From a checkpoint of a small mixture-of-experts model trained on Wikipedia.
Size: 10 layers, width 512.
Experts: 80 experts in each of 9 layers, 288 GELU neurons an expert, 4 picks a token, a softmax router, 40 empty slots to pick.
Training: a variant of Adam for the experts, 6901 steps.
Below are experts of layer 2 (counted from 0) of a mixture-of-experts language model. Rows are named router (the router's row for the expert), up (a neuron's input weights, with its number) and show model dimensions 64-127. Each number is 500 + 50 x the weight over its row's rms, rounded and kept within 0 to 999. Numbers have three digits each.
After each expert's rows: a language model's description of what the expert responds to; "comes after" lists some tokens at least twice as common just before its tokens as in all text. This comes from a sample of Wikipedia text that the model never trained on. Tokens count by the router's weight.

# expert 5
router:472527527486481555525571571425537507478508590571499544472482554468449507527540525494516479555573508589427551470519527589501613441444538540610443493481523477479535512555458554570579460436520453
up0:507529519394554512494492479487491456540591621469511498473506557487546457438377398399440496487469520520434496559531498518566454530512544554561490486515553492514524468542467481503590506411497501
up1:511492532423544496530447510494485463464552445525459568549511458530578513527474446529447418443609467585520443539473599502495506535520569493501515607526492494559573472474458557537527377434424477
What it handles: Subject pronouns opening clauses in prose, such as he, it, she, they, plus middle pieces of split words like in-bre-eding, in-vent-or.
comes after: ".", " in", " and", " a", ",", " the"

# expert 13
router:509574475480479589502519525465439521479525531425515482536480604465555369433458468525478520554562444554486526584633563551498510460482500588639502499490508434593462480502458565508552498364501426
up0:472426563463541408453534480514540418497535537518419428469519551514566505504426457446522537519452501502503522507446458531456585521464540512457475469425491546465508473423435513555434448588430525
up1:464455474533535568497542430356505462484590518537410471500618600507439416468459514472517537541491437414436490453502583549557541483536538566535441432487499479546501476498488519498566518422508479
What it handles: The digits 1 and 2 starting multi-digit numbers in tables, years and statistics, such as 1967, 16,342, 22.13%.
comes after: " ", "–", "0", "2", "3", " ("

# expert 0
router:507472590461427552534552488473523439423509577498418511543516540464558520463459500500403516516510509551470527471579551527468586450445575551551456549441495528559532397598477535501557502417518406
up0:397476551551515430545536454466462587445441416430505488446430539524498560436521472481486451559539463447498462488480538458413471390404526506631449420476536541470494494496488474455505521469421575
up1:544515455477488488425491486482548517498538469484436535450641482462552467455471478599516540427543487514582459536463548435553551378478710425552531523357500542512450528536401537442465462518496487
What it handles: First word or word piece right after an opening quote mark or bracket, as in "our little Sarah", "yes", "It seemed".
comes after: " \"", " (", " ", "'", "—", " ["

# expert 3
router:433469538450515520547513519474449457461500556468441494515516493466508437465395388498440528531557473500479624494555600549536510509463491573519494499445453455568521491592474531522509499491405447
up2:396443489454514553550561541455483496491502472410515468479463574501471537457484464481457484490492467557527591548604512492511590480468475476479480493465376481616491488592495534551548486456411427
up3:518576476423544474494603572479522519397591538522568445610545530454619478465434481463480494501538471576522473544535516422429545417470513488523508523441477518494499464481462534515532447427486475
What it handles: Standalone space tokens, often before list dashes after line breaks, or before numbers and dates, as in "On 21 July".
comes after: "|", " in", " January", "In", " October", " August"

# expert 11
router:510470581501514574573589524499404549426561509506499485467504539490537488437407461495469414575507466569476526547549509558500566515408600475518480483480507477522518484568415485505571464507497460
up0:487507478540549511460467435482501402570538471528418451556526543534455441466502511436525485445609505562451459525490597449501547454491530502499450557448456456626514497446439500569386487434517498
up1:455503525458532547493527470453431488522470574457458545521501519427515438406506481445472477480569462532468463529537547498477472474470517474556472537460481531517521506536433460610529499493432448
What it handles: Capitalized first words of names, places and events, such as War in Second World War, Siege, Bay, Sea, COVID, Sugar.
comes after: " of", " the", "-", " and", ":", "="

# expert 40
router:438543455499552496517534539427379443499537468511508506569582561495503423463511451486466440519555399520434595563511484534559522514374534533535451496402455447526452475505436596613529460446470415
up0:495487541406460539492549492520438459500494484428526498506526558462523484423488451498506488545548372543496484546585536469528562392430489543541419543520506427506460470487396535486574502486465493
up1:432451541461515556476546465442449480478553541540459471561495466453453524481497493458501501522623469540499524523551538550464519514463536532470480509457501396596608504588454580488575481501426463
What it handles: Single capital letters opening names, acronyms or CamelCase words, often after a line break, quote or parenthesis: iHeartRadio, MAW, CODEM, ECMAScript.
comes after: "\n", " \"", " (", "-", "″", "°"

# expert 47
router:484478532433458543451555552524480552448559562485528415539479606485515482495473430543443516476552487523448523497629548431484572444439504508603476484460441470543494395492423535396506498486467439
up0:548520553494563475461515567435517537499399457523505447530521616604497428490467417529556472459527552469501586555613591508500472553488504513510464525495485434589522474487580512550551468477563457
up1:514558469441557471525513417558505522501481468523577426530490399572536489498507570450495527516593493550506435500543449534503509448465432492585536458511470535553530499533499523429411527493568411
What it handles: Inner and final pieces of common or technical words, such as no longer, mo-pp-ing, dri-ed, dynamic-s, tract-or, in technical or descriptive text.
comes after: " ", "st", "al", "che", "mo", "ro"

# expert 4
router:529511530474517596526546527401395517485529539463464519529531502439537364437508521568459502540543428519399630518468574523506542468432594481507491542492533507559488421542480497515523442511487458
up2:506458510400501596486590584463497505424557592561474484551491447452524465519564523484475539538522505521420526538523525530505477358489499496441546561504511510508556532479497570452536494464430481
up3:419436538464495585446430535445492463422519531499453508584577537411549428459548466458487461493567528554507557528591487497526518461541553545584509574478465494505529465527453558525523475453420523
What it handles: Closing pipe characters ending cells or rows in wiki tables of results, election tallies and squads, e.g. "| Win |", "| 0 | 0".
comes after: "0", " ", ")", "%", "3", "4"

# expert 43
router:491433460482505512585479500403482443512587509414506441516413507499566506411489442401456474563502461532535465539514495424489564466471559480477483429445412429600579396542444524583529460483463410
up0:482464592511509595533553576503376520479495573463517534568548495433507501416429534454424509544547485521475568535508587563507517498459534497589468490469496447524523492527431488449580366449524483
up1:511422575415457575521491576486511531477506526478460394540486538499577475397546528477389596467490540464493524519487539488474540456448534600536505490449500483567524446534488513464556570516526522
What it handles: Thai script characters and other non-Latin bytes, the word of, and pieces after a lone c, such as cred, clay, crank.
comes after: " c", " No", " O", " not", " no", "C"

# expert 34
router:485489519416553527433516636606423475491544550451430411481406508439561453453470461554526487482552435497482552506534505473508602417457561489612457592522520384513537425489446517460511463503493457
up2:570546525537470462491451457445576419508464508513490563494500532486456485531440521564443529433539502534442553488394515530452492473461615499504459475404463534463578526534508562530477464497437408
up3:555477430511556481432541448386448468535530602452463430482480534472492455460492444525458496486594479575425530469505522498506422527466486474535524556491584474450657591459466549483482486514429448
What it handles: Markdown table separators, cell pipes and opening quotes in track listings, discography tables and taxonomy lists, e.g. |---|---|, "Kal Jamuna", Infraorder.
comes after: "2", "5", "4", "7", "0", "3"

# expert 46
router:482453454459571590535536554502474481494495588451362493565473489474527367431503470506453542522533473485519506631610545487444487464465522524575521510483506475625535478504475529511483446457475423
up0:514561483451520375452526589495511493443537547451516492598458580468534491506367522499510429457544465472515488459504451568493593593473492481530489556429512498504563466578450462493489545499411416
up1:490488495493546486541566551428524492408557448450471511578453468549545526495394416489498539501528526439409500523563495512506487435543581545472405534540412512472522501487480531550540426479525580
What it handles: Individual digits inside years, vote counts and percentages, especially the later digits of years such as 2006, 2024, 2050.
comes after: "2", "0", "3", "5", "4", "6"

# expert 61
router:413387483397571509628466504475494492464534535482481421494492524480581505495471436453536494547556478466518515496484497521450560495400559528566427583349498467482572461548469562549471497476405380
up0:452426479455472571508516505410482490449521444476390468568610465397468441453500511481468486542545412501479584465491516565471520405515518557568536493486561496547518516520443517487456477414402344
up1:466456559490536489516509499433456480538541463444497470593552543466528347476516493535512508481530542521458516559580545472568510534563552635528509481497539512555469472540427576540506490457509465
What it handles: Prepositions, conjunctions and discourse words linking clauses in prose, such as to, in, later, however, According, although.
comes after: ".", ",", "\n", " It", " and", "ed"

# expert 55
router:420474467468522533532574516501463475471515521530406462524520537488504510506470445535564508485536493486497551547570499613618500422510572621567508569437452449544524476588451472487441444488475523
up0:445515471430445556368548456527528523474498557577501415600498555494522534440499580517510529581532488449511395492530518523517486553512498434453437512481468447536512505524470461497534508503442401
up1:494538433558528551601531477422571506415598389465518511502520621592459451556474415476503544454462467556552477442418536516607462505440501451535515393505452389528607486575526505489431434479477563
What it handles: Colons, dashes and name pieces in biological classification lists, such as Superfamily:, Clade:, -idae, -aceae, Insecta.
comes after: "\n", ":", " Species", "-", " Family", " Kingdom"

# expert 7
router:400430519475519536442513554467431531485514502500517591533602513436495459481435490466499495504585476475454592508544517520549498473483563525533405563474467453583439525561464614480524439492521466
up0:577468509445556561464512411515541447415554409472493545535408538452516529463542529495557480474511430542463467492462534382450539446502573595497505569460479555526578488498462518530577359464410466
up1:448461472480476566531473455530455476475479550451486546418490489459507500510478504463503535478579522512474523592499547596511520527463551538514524535488485424555503440424381583565492521491433457
What it handles: Closing ==, ===, ==== marks after Wikipedia section titles, plus line breaks and table pipes, such as Club career==, Events ==.
comes after: "s", " also", " =", " career", "History", " January"

# expert 12
router:523488474488505554521563642465550462436487563497483526443514468454517500433505423430550511526586471578422519498527527513463562428445514495548465557474535500428570468583461573529520469509443428
up0:437531516539543431520524460444579452568481443521521538488572514465470513460506545510497507519519550547477476577424417508521437417511568523523412472614535568505520505510462419508566433523496479
up1:511508444528537547543410536502400491519492547451476509554486524480568526512504541434570412416480566519408492532464488563474548442403459449401522490575494458547579437468437511416551538481432421
What it handles: Pieces completing a sentence-opening word after a paragraph break, such as Aside, Inside, Outside, In addition, During, and year digits after "In".
comes after: " In", ".", "In", "9", "A", " Dur"

# expert 26
router:505451532422426578489504500492440487457452549506486450493622498444631446489491424472470505465597471571539581573426513558438504479446580553488555516481578494501510451525446569551583440501413445
up0:394547383514514541475575462449452496471497459559467495493528486484410397477559525514515568449545499521543538510531580429561462536478531622515489512389445528549441496465500582506592477396520432
up1:436483526490487576562479501478415513507479661444416530542553478391527430455454497559481489509535439534518517460443515499498466502466560635461451477547535511479503430531422510497557450530463524
What it handles: Verb-ending pieces like over-se-es, eliminat-e and regard-s, plus sentence-opening words such as With, After, Following.
comes after: " re", ".", ",", " (", "-", " Re"

# expert 35
router:533494522529555561528549542454457545495496510480465509533516520412569501444472459515516475509549413524390588522473584477436590490460600502538397448404458485436546474633487539523453444467469500
up2:472479597516561553475545475461508514493484630475520491515480519482460506481496449386441450452561509456455539544502633458506476470481473466495538540532561505527585500532480450523542454408395446
up3:405445476440550559565504502458449350450516516469474469490635557485514502518489522444537540452518451551397472501503593533553489433461551522487509565543499462580627472461422482533576585478475422
What it handles: Clause-opening there or There, reporting verbs such as said, wrote, agreed, According, and table pipe separators in film or TV articles.
comes after: ",", "\n", ".", "\"", " he", " and"

# expert 17
router:508485543495524485499529489415417447465563534486476444592540497505517459410514436472533459545564361533460509526503517492524558509454520512520474537401489410522501483491476507515517379397465393
up0:502526577487582515524531560442574519465574560427506520513490558483614440436472424490493377520580394527462555576505546514560453365502526450510452488487452413532525499550489456577518499473501453
up1:478491437444532621505521585442540415504578571442461499502596514453499424470388467492472456530527435558466550531582543546566480514502563499517457572497513444564535421492451598524537501486423429
What it handles: Periods and hyphens after numbers, names or words: sentence ends, list numbers, decimal points, web addresses, and dashes in track listings or compounds.
comes after: "4", "5", "3", "6", "0", "7"

# expert 1
router:437433497414575521553552531483462493465526579561510510468558466474487447482433442463493446582566502523463505557486533453494463532444554594513448555454509473513524530580461568492531491474484448
up0:480447585517568425468446495465496497529535581386498475442477474457535477474357396377491550476572485467504558446475530486563443455482507485566531583454409478483517529567452510489448476527515475
up1:493517488536460561497476548430514458454589514497463555560514563482521456415553440545542432557545393445521467493482550439485532442526507505582448481475537466503526494487449515598535464419515427
What it handles: Degree signs and direction letters in decimal map coordinates, plus year-final digits and some proper-noun ends, such as °N, °W, 2009.
comes after: "1", "8", "9", "7", "6", "0"

# expert 37
router:484459549502459549543525543462489506491568573490496472487563555408537458457567474505487485491557460517490542488548558594492524367457482540505474490412524493494456458581449463544464486480508426
up0:431451576508564497447465506482492458526560588433448476587543496435504440453471541462467463602553536452504544522530537512566647491436522574587470466436511425583517505442427560576523500475475434
up1:481518503565561520509492489518433464566565387394542450523465593381557524481510461571451510498438394436540432484548495429474440508498564472425375527478578563462470374512519529578529542558560498
What it handles: First pieces of common words split by tokenization and short nouns, such as ce in ceremonies, Fe in Fenerbahçe, land, game.
comes after: " ", " p", " a", " sub", " first", " de"

# expert 18
router:438482474509533563587511454436472526543504527495418410494611472403566418489462446467443443537539492486437570531489599539484516506462532529520467494404434491568467458450451631578524404421472393
up0:460442483457525468536484486417481521531524497455515444502555599457526484441431464448464415464529443508430517463540441466496437421444513502572514506490388458554551495532539509519486590507496481
up1:497421559424558543525559479448534442519485461534482519510448545519429479449504429441479424554579436574461586488498475456521498522416496570448424531521388486459493486586447513569595476500451505
What it handles: Digits, dashes and words inside parentheses or semicolon lists in reference-style text, such as date ranges (2015–2019), measurements, and also or and.
comes after: " (", "0", "9", "–", "aged", "8"

# expert 19
router:424514531495498569494549516450420501391490548471357496478572516428543508477460455503412505539565517510418583541542544563436586471482595528537452484463499483594487414528474662505518469405433427
up0:462462400534518525553536578525459510544457448491509537479568508500524490482438412557440505508495525541459418591440432452497444634489542505555421515476552537577494505480545538437524488448560474
up1:499493432520520525529427543560525535500550521494464484584464467471434450449484468445575460481481541501516555457445561419485489467527503615475514433551521443480481454420542652562491444545504482
What it handles: Words right after an opening parenthesis in article leads and lists, such as born, disambiguation, Gls, and pronunciation slashes.
comes after: " (", "(", "born", " [", "/", " /"